Below are experts of layer 4 (counted from 0) of a mixture-of-experts language model. Rows are named router (the router's row for the expert), gate (a neuron's input weights, with its number), up (a neuron's input weights, with its number) and show model dimensions 0-255. Each number is 500 + 50 x the weight over its row's rms, rounded and kept within 0 to 999. Numbers have three digits each.
Before each expert's rows: a language model's description of what the expert responds to. This comes from a sample of Wikipedia text that the model never trained on.

# expert 25
It responds to: Articles before nouns
router:515556438487493449562478536438496491526558508526547519513530452491502491539558473454518458521596504444515528453509520388585573516468495467525518433473432531518501527532491516575453489385572558543584576434620469565528431522508399454505392520423532485600456360579613579467508472458487462597573468510475555505556584409535467508469502549542577554509479524468523465462526497455454496498547581601558442489423521526474507563533473439486454408409554438527581424584420545608403560507494530465446442407503438577513534544489548579592499486538452418480429566501437423408493543500498435526549434536531442476537454562436466564478492425428521561511492495482468538514499544563417491570485506429542515522555439523604467446453569514508513437469518460487568436538478441468435466502462550
gate1:530523572477473551478422604547497522391485547433461501490566485547529535543475480523491537428541468496477569504518489532475507548510600426511482490425449451513590573580516484521507475468447542538432510476428541439615539621531506590560492449519392581529532489491484430512494508478475494483524489542499522491529493463461430509386539386486545429420471526498500415475574501471492504530500554505528454558523556515434390476507416457496475508452350536470515451510425535492499588389529508508474449593481524503501466498499415546514525592504438520504404448496450462526492503536463436466498473468484495502465463594491525614508459485591510459456461505436523544517518457573535579545518539631529502519491466551519520510470392514513502488646508502557440492513539429441504429460448570
up1:465412412487501480532580403435486492532492496547558477477447498495459487514466577447509453542433585536511444492452499457509434408587409541434540515565584560444488451489521501530526523534593426522546505500540444556385521410499506388468532542476588394495527506509503587515502496520469517543517542489526539511457460483589536485613429576459449556611537458512496506554428512501527548485477431481488557455495513491560577497492595549506485491551603499508471520438580428506505426569421504466526539422472519495496546525494616403477489487485588508494588536485481597495534514482625566536516506513492518428502603450471510423502495515457491577584509477540499430546448552447492442460493489353405515473440513406453527500491562519497464552403478531470510487448473583559524583538531443
gate2:466472483509522485491467550570412471515409429538472507386449429419600445451417543535504465503482578502410496466495558473540589455543556418500535446502456509524432470488466558412496555541519490507441353517559565451534453565577508549521465464519489558534439455465525561572495442600577454570492408545468478440497476539548527458495427481521506623456583488469438434471522576440510511489506514599479600483427340499423516527434506474524488447463486455579535503554585500520491500403522575554495504511516434510517472531464533503591590571534501506526509553428478547402509528463423468539488498496460467552447556469482485607477494471513454582551369546481446542482490555595509547532525600603526488462465588446404458501502545590438538474581451535496430416480600523516450535517425490
up2:550524479466458447584579510456456525505468572491488446584464502488431529514557538456545504521498458507555489505551463529481448568456523523497435509467524583416422443456428473485482533461491538472423532476507562551502528513503479559457470481499547517499460577435509538511547591529499560466550515424525455495588525481403481538428475546499562495568485491596542526458485455527528508476496502411485439485581546503551408505525528553430482561472669523585509451480560572479529458490431464531554510584453548559518522517479426539512462439474515481509636492498541522568488480519482480448535482463512514450523497537580500471478467465574517489544518490503462489498442451515635437619474533438493510516445439464539531482513510554488472446388482462425561457519458423492495543417539609
gate3:517492586460500538445497493486515530428500564511569557420418501494518574552499667596538485514436411489461421512492361520516516528539524520510548481530532444543493482430530489582602494444509504513492563561537550495455483559425519403459551461454467508530564457531499489452478498581462575470467533419440394502523511627499466500389426570502463445502551438484449543481500483528501614455513505462432570535519551504484466516525489507486408501569557449489510515474503607557513516463506436440491502451432527464550447547535565513502505557499524450491543483504567444504443473462538501451557567542533636453476474539468499462487481551537589486465511533499428538580541506548423540502476490623372597378452483532439506495436526490488450495518580523486551528491504511493473410533473432
up3:428541520505460541483463609526511509452569533598500512419453414461477502381449438454468467493475440455428424460606513496558500550507524569536412392456454463425491490489471610481480598563525454477489482570558506455496447552408530513485464423545532443569469551611527473589543442522476511436537473471552446446568540508537583541477478508501453574543563550395469454464482425460513530462528465517400512515501522485435501495478502541469489484470463506460562483538539455525484484416507454477599503538598516377552539457447489456544534529556529432556496557491528479503438492466435503497570557474531428549437522525575478517367418510516486510470443497552393564531601549578558627534570472539475522431482537488565551418460497428464499428507517481430472435544606544453471443535551438
gate4:514523395492432544470443558433648494514547484473552493441587501533492475530551424556492482501517492545484520437504554525443527465475585473494571484522377494403510568462543419541463438568568470503480553494542420544529512538460505489515532454503538498457580494528461452558531408433489489544505537472511502539469539522426515531493592423543566429628612544520526452421599491456486510420562432528533425546444594473465426498464542480596458595533505561519477496512525513532493439528546524494558553511473541581474477407509505480416530526491516449458518506585465502498532457447445528526440459523434488468504461501463475433436558436510540478506528349479525454572575618496522542473506485452424483587428504515396477508517457552518509492535521488481508490556603457497508492512476555
up4:515450429461449535465408557476656514561615393580477524517611508543470489503437491589456457428531498512454497483401561507489513514522582491447506521416372435449527509523471484573518597443563461577547592511506500533559481626526546505514537468462539473507533430496586526558506475499451437551516426434492536538490459476529502469501582390460587480569616516476526484433502413449543511464522477542634504536482582566539492481482539362551507501493524466476465486518455420654499558438499505467492491446471519506477449418602521458450488588620507461507519465547482468442577404481458494495534457460451504435545502522512487472462513537450522480471404433478466502501499516456379557496408415493439528574472481455510491535522489495441515537477460492508477562543517454482500510466514451
gate5:623600464486482508465461521399429476515487496473592522419507474454506608592521537537541525485551510530551454486430478482505418450504436564500527472521471554558525516549543547560564479482529473504482556615504554453468496395513479524461543495417477474522515427457546539479512601559563428455467501458419519505504503465438490443494491556526531498498523566405373581425419529507450610471588584417465384384502544515426507482485534583509499452548517486574523408470461488504436554450428484508425556449391454481607452540576598555520537559482463484454509541466539500457482526390428552427578462589517528455567532515473506519494516443493496455592445477576516533487442509521416452487445465483478469509486538526458452423577512591529524467532373451547527507585441464537481466573449585
up5:464528482467378536490549514527417500499412533560501482457438551463487570537532525509425566418425407461523512515452465485509512491584490513560468500548422417580505538457455486501503518436568489431564457528584537458474498522469449603383569514505465483408554518509428500478531531505517522584437512470469528479413478499500491560566569490521516457480524563517473514600565453536521516483547581402487494550548525411453513466565481643436479426426430438414538516455553518394481491559546620480375572506478477431519515517447522565633492497444479507571487511546619527533484526498456477469452576513441407515504528544489493548512507503573422580439457462525508455514492440490464443568478474446560538606481497432412469584482555492479535468453492447549535475525476432553411430593472555
gate6:526428497523432442570547528412538471422476461484457404595523498585409497574561517524485482560544476518589616520467524503520440464560482532520525581504515510555598558473567441508514507517526545447552540418423461573508502450560488387602451570464561454512584487503453534455533506439423499529613589466528450474526492527446483516484575511506453491516452498451479526600475523483447441558540514437563449540506549402438445540521512485406556534487539517386495456476421511378528391606448473542574432546543496428577460425475441498511440446512465568488403521531506509633532595540575440486479377540517562487508584445479471516559468488540502540432502517493553446539438496457446445477513521354484518517524492503527525491411452471500484504507566429462535511520576439448484543523451657
up6:512541538475523530424436462525458431532525551492472570494481498444568514423473504448497632397444493473471413486440482525465519456466595506490487442552504518487467493522400559400522512505556512562464417590574483590549520595443555601509535382518478578464481559458540561607514504590591481527466540435410559531503452577481467453556541453487522459484539499512513476413531471504569497404466428538497546429540451547526543436530512454458417546523413511599478478459574538568546522418549530462453510568483534464390411581565571522455478500453542468486524492507465529484551429452469523443378539524455459477490455567413519538456549571578498494476519466516492559511556534464505542520468389575480518552495459538451439456487510468532482531421440605511454542520576555486511460459486404
gate7:516496512440456495517456354487550462504511539574549545484533566462572535499627477501530445535542451559548445467519484475461497448457463491452450417490465486440492516583479529485491517497476590470437474416472521449479486474412494428477470465490435441557572421524540528540501418549505517482564526462494492541462487533477523577531478580512507508544551530521502536368472427444466570579556489530549429564489549518473425556457460474441458511504404452597487487523436493521549560526520558486505532554480485493518485537527587533547529439514503366524460537538461498446497590498465591468547463515403550474576478475476470579390481530472512549452536506561403573511546522561495480553535493411460545491482574568435472460463462416481503537408489549483612502601497452501500508470460516
up7:507502548537525513475497412553494537585486470498472508491498608522501478508458534522453582494432492462482498456459480438529471511538493520531450487525453394506483546555468494536528552448487584557525557538472461464520549536498533567391530515509482574486481507581516440414532516570470475445502470478552432537525512588451583505631497455573510564548603432455508541525528422393480585524507497462485486406480511493480559491451491466545469475527601584528528496407549386555487564515474566533490478432603474499537520546445577473492576473533519450517545388553579594502501450504466586400448420443434416487432501425545530459466491501527480437502455599523422525494552512481549561545441423532487598418466468488553496537411555510480458484488473477531495494523523461445415541504479428
gate8:439356472489548552510533530529557478533475453482482461516385504522587537476459533536490502455593474518500378494521491516509452580516529555479475498487533525490478408431522475430489552515498498522442528479519528418574502560521558555436491515533458545582453546402515414545494499602420587501474470520505532513609531467457466588543553517526563381482397500473529522530459447525540507380511496517485548496490481474557520505495434505455414465461598517540502559504456501487556479441542508550448580453502513477484507536495552356462417451524521493507602456496497452475494444497477562534493531420465459558486433511508523531501418557488468478510594482508441475498495461505518578526456396577535578527439600527506498520581508412520484540437546486455530473473463459404508528529593448
up8:439459506507557468528519558574453494491468487502459507410541468540647571478488559492497464434552430502506391460566572495463533524515407569508427498467471510460474449451493530415476542453445475519476460468541565390620446492559497575420532528537507504532479524449514465459463492510507543473519487507530512471557545430466516614561482481577586467523486554513455475498439509460530510526531555513502591501470512448558591515532432575533442438473597530594559552552381515479490494437507467506532550413489454518527476528431496500527450462494514496537553514481447477441464508543447528525435547496500458545484449505563457557501406539520444519424543599466463475517463443510569461610434418541538615551450520504514502478490550439499514497416532467451558434504458530445462578503507459

# expert 59
It responds to: Slavic context function words
router:498608542609550442484418509527418481546547544466555446428505395456503576555545491473589415514532528396448525453491495452505643520445476525584551445581473458478394514408545520489498454585456452465455500518435508464522505430476498522505471588510559437518546514473513535628529536409504496549518537517506547406558425424484588476523516558606518554519453540511376456447510507567549482560499470470500590523605501481546503527499521555462546445490401554516541521476422503465424517520532532451504512485455445517581586513522549592451546502471496570554491591476475532401446511479544482485485474565540534587467485488481477512575505573584449438531541551546526503452480441506523416541545513512514497423523495510494557429503553457524460380505463464468558461505476474438422501571395521
gate2:465485537478476622563501497523439553506513492505488431438447443497502580445445516463468501517483554572515396479583478470459531464464585520497475408504532547483530499527556556402502479635467441409526476540475500506480441474552445520471504492426517480501519560469520476542449591565510507506558466463597437509505461513481553429568528489502452512547519443610496470467471548492576518477552532449618546519415374527508519443514493484390518539531512480541495509511491462462520505472526403456487497481522495534511513500521605553554478544520495522437546481483539543556482521535575501549502453558491537419495386477456476437487424492512513534513525426475563501483446425572546544492435489477410547558482554548544479471479495517582516481400640610495422496493605489460489574454488510
up2:540496434480500475458540505530577534479446484527485538574583511518439403513558500518536514490530495500464528542488531455508465381523451456524534554417514441535541523540470448557375524363576611613451480493473473515542595498412516451497573488548502486503489476534511460386472435407499508541508518566391497514523518468542460490448512517464588410392508503373513567592425470506394473591498539518392475473574589485502475509488568463523544536466506475575487462569540543551431472528490560501536487513472513491455497445419474412508434533520507537592453530476410465390507500481442525537472455461488470525481545530554488533466542478481562361489534544462437533550473627382458481507541464484597526418496496512468466518522506512441512507520425497580505534506502494547514476494493462
gate3:565586556534589501475407462438489388457526543550477510420423549497601513537589518489488402473508482460446572509525412498491603510527541556534494508651490478489430526444533495577487529517454548416455511612442463516434472520491419473579553565446554490536525520498521445607547569451567488479578656417504524486542474464511607502469514562498552457503559456491451513503556569492500480499519422504425513459579577548476410484472474530432531468569386549469514510443513504498549492528475539531524517607491503457565521539527521563428532441418504502505501519527528522543455589431554471440482529521461482536487533466461496475567496462487495429501542453512523489505521467434551472574519475457498536407551554492500514505470533482588402447555611542442498521464474471551485505542474516
up3:497505485509461520532443480516494456570516459465494417527476565621533486583554451510460546539521496571531520541422520572502562517532470493457458469609530520488584592497436507515417502536540510490499478543580472560450469483495431450640538456509482488588497499518560439483453509465525433550513407511501536523524532461465559528545480490481447409552500499476460506455537476469447411502526529465518517417507538523413562567530497448560535478520525505513431474531502476516582449496466452505558547542599481539530451576490466498497456471446482524494465436544564534494549557479588504534432482585500499516543472434378498555495494425487454485559599483502556462504534546542507589473522526478556618435507483503540521579470483574577485459383554433538557525503505531483597419453515545
gate4:525473480512533540421432473500533476559503547516463588499501469450586531545443408471542522594382560476464404419535350475449460498514513447512466555410564559460491451445520509437510527494501447513481499492382538536537481437477581596505518493437465595505542528501479485476383493450463529462476600559516516470438511410563574401469432538503531532480542541532468409483484526540493483579434451562419516560512464481532475378562606511487518523492440479521528549499524517441462542547484464464484568461491509568593402572370479492440479538451534504533564541493456540384497503453463534493485483572604439546458384508469451619518539570483481459483448636510484531530477504470589472493554467432399501561528544492490489509469499518538493481472453485601428448492488471445511434528469466
up4:553489508531575503471389511500527490574525524527423598518579457450551534597502440464464487554388519434451434395471372496478501526475501423518467558440528541525473505436455518415508467517449482533514549461439537560513466470526540615480517554480505562526507519495452504498450479443526468449476622543484506444359555407536536415480436559549540548496547570504456417429499523576480482570430446576441536497539462490557412425563609531544552529515444495509556600483497469435400521518497497488481574485535485585555460509387514510479468559499493512484509510478519559369467403426533516489507455548627441565464380534417464609528509512515500489547426551545500544428501504468551443496576510496439473536565481464516519480489509475549498477458418450553445451500428429431518392549431493
gate5:424580557501532485496511457480481503419544559450488616461524467516524432503450522633480494519499462510477435442438482622514520561569600548495422430520410487478422566442535558501367489525457477475479481498581463510560518501478598589440500501518500415535469512504523528505500430598483561583556481374482580478510484486541489547402463486564436492562522592510380566395537433429441452497429515500625549499466537634580519564526472568491467478587464502476526570429553493599473460498509499507551556401595477519504478588581536448528530395486481387528561490509416475515521449534598449476444491479520580520551396513504551449507423646475423458611424485526432441480604487479476483549430543522445496487449522485472524519482590475537486449559547566441552530448509452435446388525520451
up5:448458433430496387428532480425483475508454387527550604532497468471458487472479489501496485503510499460430624433418502445450536446483534499583519535496580570532520508484491487592492514562561530476472532550432458526552525516511518440492560478550573558529475481520462522437534542628481457481490494536541516509454546475559454454520552473476430483482584422503535493547522531505518560546506486583495511538536476543525427464576578562624559425541482497495510447509561417556459509480605516416534551429506493430399566515467567533449538505516458479543555551473563442506486577410426499482511541510485483546462447411517552535439539459466485511422486539548534532444416486511598445551469534521488529448441526495592526530522554505439470481519455429548442588489410494503495517492503520
gate6:541534472446482368456435463516520448498446502539551499416512519484489515506510415487458450553500519371509501462500469429530522461491600548519392442482457500507430553484468585542494539436555467502425494535517524600553565504510531384523525515512499539533532534524410566618417458482549529559539565539430561506515484513466532474454400556485551556520554402458551562496457429489472501501459494561583439436524490520597508534555529521544516484589523636530493451472566461463516458408437564514510454445551500578512554520558510529445521471455557482482443572478458500409464518452467489447558405508526506553504443496479511533454567604579538520557410494494431544457505485554554436497552468424441526416461534540522488451489524439499364539462490515556502492324517535473541549519413568
up6:538579535483442506479523475570508486522569433532515471505552452495530494514576626503603512515547455572569543577521474548497568526495570556400454486557606409552551546495506477532434509591465590532500492450425428486547444578586395456526511543478446607543481439397522531557522476499471571538466511427575581454387492529475487457560538533528559461470501488600403500487565480544383519400404458490443512484436540457487413519535455529504542487530443433515437493441462527509521484500482499511532491543483532461419552522493518503523500452516464460449537546409540400511431420441577517520492493459436536561511506497502464557536484513535478422490488483580470537481520547475411530534552568508531462499539457533512494482497532441574571469575545484474510461498563497523531517470498610
gate7:535558409442476482552502532507495453492514473422460526501489530578471565498590508437523566561565544644516540463458542458567574530452465442500553476550554491566485448424576524551510527576452512518587558533435483577516438479403468460500524446470519490558500495495586500469493456536462517553530590554497499525360505535516475541494486514482529459460547428478421468440492461372534501455504435508472442472530471468421395472486522478525486467604533463572479412518490453485491471506494520511564538518555502548442441431472584529601511427494460519462545476510514397470545567477473604468507467526469509530408525434499389517428516547434501405386585420528544550493464555542461455507604514521527524491553469464447473491489558496449549464502486481461468499495495516495553449516505503
up7:499465486512478462581445552335544511446489503574475476491547510458464497521434499630431589459517442429547400549501477493498512527538478529468454517387499532392567530572487444465475478414483485497481465427619476533408506535558579458528519444473512545487487488506443530468475568449537456460551417455502412540542552510446462377541455480503422530515440521525534571483463512562374464506552546470534509520444514495554517516566540510453451524470583575462584580552576591519461519540456499589502440512578524458478533500495431453535430551510534451569478502426511537559451415532474448453481478501459488438581443486457514523461437434487637495514414568439497528475536510530556519413507473451448488539524483524606485483531469539478475502446531521558509466610553497516505505412516488
gate8:653493504536525496478458464432453455543578506519533628540510473431416526526576526502530475500403469469513601547501543531532482461520431450496648472540490498546479505518514431491562463425509512449453495441458497511469535455518477448488531540492575526547352477520302480578589515530508459391446583467547540493410561446451515512535450492511497460556488487587453495514584495521442551508448535573422598421548475522482434440483569526624530462520464498503509515423504482475479524542432683525432515501465480467514446597508572542528613569508470434447438483439562512497473482458493468423445469527532514624594408434477544604521577468523469490477537508569589618469494454459437423500460552494538528449469571501480442475460501474483489545613483468474512397465558470555516424550467470
up8:483477425503490532496543479540504557529417479484462392539437495489576504504457469526457572526521553559496425480520460414478478541519532576478441491433487484485492414433434573469519523527507493519643485605551456527532497476478565496522495535588424388457647543522565518454414440507471525560560480584377506501538442469569479518493578549503495496431494527436519556487465430538523502493485507402559473533553529477577505523581400532345552557531542534455458507545510529452502510543472362555531492468513528526458534504513350465456414356429468547508575461583462566496507575503433563537509451449560568455474488471444382431483446629473535523527497535515456411498489491495544527525487418463576511449461478553544596562537459455472392455418460432532511522467545519483523603503530512
gate9:439512507505462507471491479591550560452501518429496467402479498505570548497526473511474534550611501525582557450433547442473440453453509449523548427473498507442573536530522538557339531509492513583503509482513423474482493437519472440511423402503499539568482508513549537458439500512513513633517452501543600553464534544394513476600565511527500425579600460432505505528502513479521574551482512524472457506487558496533500533421549451547499480441517431516476483589533420533518479517497521466561495560530530481515527516439605505497500511501494575563411560475474537447485534409522490458485445414537539480531513477589474575468526556550502445439390477426536547580378620508388630401458456542520563489555537531521503418409531498504527493538563512480452563452455477483501500578497504
up9:417449501526500499547497508544480602588575444523486545627466390528479422344470517531451506479501464501460457556587404564520522543511482471474456516397524444523571526524482549470544501452524485566503551470488537519525478579435524507525567501521493588542446488434522507506571549606553519553538408395506459484518588480549467523451443491498513520427500538536491502544457409509422446451475435444558548511422523506568547482619475489450471511440502587486494574419461610544459517435447472496486510453486478489542487494520503427550453494555484438410511430485563488605487391556541504524539538522440529447459422507509428453536403454395475521491518455535457481468524392457591484527521483480460529521468468457552439523532473422469458565424504584448510481552563440502535465484558498

# expert 46
It responds to: Determiners and modifiers
router:492559547498510474496449547455511541458476443486447455508470456459520587453468419372458585486502505492417419511533521451524514514543374487517449461414491472584513418446466500435548491507452474550568585586426553547502449380487508450475521471469559458377389414533586522465560499556472457435432457519561506493501554553491435505530499489530517560550536567520448557380476478465550550509534543445500521424474464456501492487463523554507511576558572528480553555424489455448453431504437432429549546500563401480569418518524419446476530518545431522510495503528560568511444543532422584468474489537570535497503406426526442427500434535516568489454435538523528556450605503541495499428473488494530620530530541403529393452534476556448527403435495477491547532481474571512493526531543439
gate1:504437542405477535459620455514568462487432495525575472456520549481460479476517587570520507525515512529652511529471474599450480530517535546505490575504513502465539610528468422524518555421513459546484395497460476499541541618519549436438477430535432573484583519500418462496398495401455543477461562584372531534531490517582578433473450482451526453601482494620497542545543535485430525582546455508451425501542515493460494480447486454486577599547560502451460475439546549436473513533555562494483434480490595581502448529481528487512485488444527618510515507527473452460562588564562495456446420540449473438438540528462504589464570537579584399567541496410500437564584437537510475479522458504571511485513546554421528515508567467592456536558436514573533573490431486471495584379422506
up1:466569544536543504443597475558470523667553501464514515503548421474538353522399510535469502560465483505462433519500477552602485499464552490507527466471488531448460450531550544453463478532495497599520451492642489455598458518464523627514496532572576456559478464451603543460474527540453576537500434528542462531524556491521438529403549488508462450453512531499431490496479405492474423387496521456514571553417570492452511510566439427486436482415471497472487524611434519550518519510526491516475499491441522589408550501509530547566371415449495506477476506507506381458535433459520433526496636516482524488563510517487475413516475515438494505555610492514494458514492489483449515492526413496540496568446418530563500544595493555485484554473462593514480485476564487424499461553593443
gate2:571583519489417518508435467443484478548543534460482567438541506419495452512410470529439553460498524504547476557516480497520506456462506490413542515395542496474552649566480551564472502535473516512536507550500424528518533551475480425539452445494520505506526571450504538522453495493570502421592486508515494566478472428441506394457524511471503442580505466538502512545549479515414502537571542413517384477439525543547538413544476416481472485616433509429457476468491497557493482511562485534432514486404543530417534507475490466507429431499471507427464559531575456561517612537493418449543536571504570526563523436422533529486427582478473496575578501455569484501557486533420462450469501487488515489534532549551470434487503513524426530566465545522447569518556444559522501486453486
up2:438437459444525554444580477588519513532466473502542452507525492636497556419542460453537541585444547576569539458483469585437480459555529451497416492612428595485422388478555449475471480503533479514457428447494518510382534505526531532457528479597451476549502455533454484491482451471456557510420449568452494538541510529610572566496520548481478536513512507531477435530515526430571454465448415494523471570557457525412498548458541604520489515446549477512450558509532579452551549446479463498547475475550496491464528531548450596531556617436574508549526509538479527553563408471491583495397549441567446420485573546573385488485571487502521462540497454523422459564443457509568563543553482553474460500434516525408504593545486527584583503483415538561527465434466499432517578468523548
gate3:545452519488614411492500526472548485517513482448493523465455518411592497497486570577491508499460549516489519528529544503500465425497422538507443475489549583493502472487493524534505447457463510460459479509587472546504473531476575493434474517489507518539397515514508556439426474533532556449475558540503380497559524559447543453415442468488501534543483519479372560457615447480564531458516510481532593546581488534516484538460598456563518479485518435502503525487492469536470592525502598439493492459582475523518498379415549617515446477428548512523599540480536468564475484538462580563421420473572479516513534498534409463513549507580639532532467451508527499500443613500510517520464510434491494463500556541492518502530488481564577447550421544531573464549482479529454508451463422
up3:449519478498383591533490479501459498451476513558495503547512476548446512439515409427545506519535484499485475468484481534514530586499579453514544539511454442490496486505525477459485542528520474525507542495461534460462560461526433551554525486510505463451620543480484451550523525447473454528530451505483618515481468452565460503570543522483491448435530469515624432521375523496451480548531493484433396461443514485474478452534416514434501519518498602512486461558518527493517416476508388582539503562396516495460486646572466379479526581548479491480409448563454525416534473485536434494567576502437503538448465516503543537486437479425409500450523539491449490513536427482453488461551446556511527528493459454490490477471494521434417542433565469503456551428504513502551501549528604
gate4:560516546471443563482499508555461455488484550471566527427473455557458505535461472470423434502483579552534582473420535467424475536505480536520555458506465467494490499476521550460540469467492528555563558510441506555451532514510442443460522515507563622454515473573506546422491525498559565454529541502503432525513508415523549358557415452481462477495564425495512461455583516428461574456570471464464627427467433472534585451421576525493492447529541515504497450520580528448453458484545434466482448489492514489482522471592554555592475565545547503484493505490439506378543520471498506457533455533432677342573507474379615413468448559487622594454530525471567466473525642479462486440410368487541556466503435391466450477565576611432499488496485551577486610483502529543520571534524496
up4:483475505465459488453547448528430463482425516500490508465467494577470522530508425456389494465479594532583582448417509506422377539540494546522554513549482474424506494480560517482545491579531510489569591553461472524527491509542543367458545485580462548544506452489514492443492434500469551448453475535519459510509575493512418488562482510478455465581546462511446482561507512421450580464553524531549568477471434504561576387560490555527405515495545459562511566524579519456504438410512451483527478505541512516448473543585476474500601555535537493529474479497438484434533474483631520435533458574440649414634541490474648466447404479418488582448546483453578477574525554465456558442540451502493479506432464453429501504484549637459469525505476489540510551502522505473494546461607503
gate5:571540454443404516520479474451467585500504530514538402545566492557516497514507444505559496490558518494542491491616457445424541493506482511497534493434359491479523462549517447546499508488565511492573516541389490583371511534491485478563452498528462532448508532534403539554551523407578379453585583488465354518438543301532645454470472463453541532561531419547578473481517574414414531589512476495505403458567523506547568439448543582453543548560607583452490477413494421379508506551491553404443393556449530516535462503519474453504485574567551603480456437526400551554454506449565504568521450503464548454490501445486436574476542516500575520516478461484537542535463499513512493568456507531540531509533466463456462473515487509449545529375517486557492584508481520564470581505487643
up5:592541513483449459542429500458426622564547536464515432526554552586498483457521446515449507501586526498532455431614415461474537497499496499504558515436403478543502552534515485507540456491580542490591486481428472591391477538496500454562501511574475567430513477552458567486534468453625454482525633510405368509414522423548609476469456578526525530465504454511521531415490545463407510549438512515577397458531517521526489466414517527438541584583606491434502503471490486456514467542490507417439403584445525551518503515526483443543496492556477569469399474546373547505476558410586453509585461518513553527513555463463446525517489527455486542483513466454580505505503524524418502525429518570476526458543447453509494410490513464459584498435540497544510564543556521477495520531506587
gate6:511599448435451473511522456495422583567505487511504475502456547501609568503546541491521484548536529511532524482441544485499525465409457505524523578414515543550459595523511547577525470447581573463549509561527512415497501513447387547516547539477416487505545424505493589517508493545474443555443449542400433511505475536568415425504499488505558433509565496410460550454488443462415577496504515410481412504439425487561411523520469526443505454596570514381489410501457393508483463467440487507541554555587529490485559427516592539505488417490528449465384521529507466488497354547432400526441439525517501517591440468429507521503448574410523563472450445585535549504515561460447502523490505461472541446500472498426503559456492581555427506458446443521451481464504521500485407495456452
up6:466472570571476535422465556584566468473491486547455563455471522475430528507501398457430543477466514529503513503511520485506443495564536470569524472529436449529464462418508466432416516613291495593500525511495448526509499550546527501596469538518508456461467606535480519487559455472483566556460506534519550445451455513382513528585569536533474610490469505519429462512584568472517435444435467564525543429502452523506594520440450436590516573425475459511478460456499530480499500553405537507465541463552448521545475465505475518501617524468461584500584465435568577609485501546540594511586399458493541496464520404550539473572602446517440420547545518518472468439492463466579506537481480446437464468450526464516520446540563552407566573469487552393543475476492591590530522527470534
gate7:601449457521456583499387488572562478469586509445546442536464575494489517454508531532489489519428567551533406586513507525426550441394451502471437532442531487552544567544476501550591464478477469552534506516480538520378574543587433496553526490464403456449511551571426485577479518561448560494523527466464497492545462523488547478542569468505539527515524529513517483444601465539509542428607499472417516471497445447473380556381503485504605447580459556397450434478483461489477582494502474498516462527485452484592514408595510515497449446481484454483571471379560541534471488545452494561509476524471539494424457527433511556528520511469579501501518500489475473472632503482474563401437447549467532458544514451460500409420398498513559533546466514463498586499460562516541525402379599
up7:586441419514524577449389505619627489487541506415535456518524567512446541428538565513431508519470606565515447608535539508442552431433490482480459501431537480561538576530450555568564456497459499524485445461487530472350553550539446499518532492499387395479533600557435460592443536529521604473529510397486515456531455518515480412558541510519515498514558515486535489544643523530521541498556515432412507512554411499506360548425527496525590566575516523421446486548451421526475581455444480511566486486491434511577557421565526521475449453505476545488529496462549516561501475528521491571507469527509543474487467592363472518515473474434528553481501464468492444478617491518406538450454482566473540469537487436443528482468449434530523523522456516478483615444464560494529509469433577
gate8:516497596445483483504580520508540469537487537501521562529476454433466455469462549530526586550549586577517579577371507486477550503443569485504502491484571562486532397500632378497532499479492510559559421464505370631414511562488492400523522473506444412600521428505529544507508507430489537558518495448508487510475482581526390381434481473514552525469424514465474495483565555459502432546543449515502521516539430498472486521483504449474479544487569463439468437583451529515499578614482493467495561494486562476436585363464620522448423453564450541468538621482429495620508519388464540495513464444500487513563603546518605446445485541580513500501536469449520526520496512506424526523489460595566526470485520566532478522550548441474584513498474518564469566437390507458506500514482492
up8:413473576514484529534464562554592435483482526528519528498533448500503577513489545490593555497454498469513562415432529488472421504503508539549425529506495459561491422395518490508487476549441482550587461458518459505539477477463491569493564535503485492451517472577482460437500435350481438485489478496575521437426543563533442532513405520527524539419426528455456487493516585519588511578464445588411532513509531472517477560508512423491518475488533563497557466528556452383427519532460520413480629501477462429547599480457523462405533485508446459540568545485440604621485561421442587484438421402461427514468536509572544487512526498585424481412498484559476548443463505383487576582460441478591520389473504503507541535478606425381555530521576503482543508491389532435474548516420516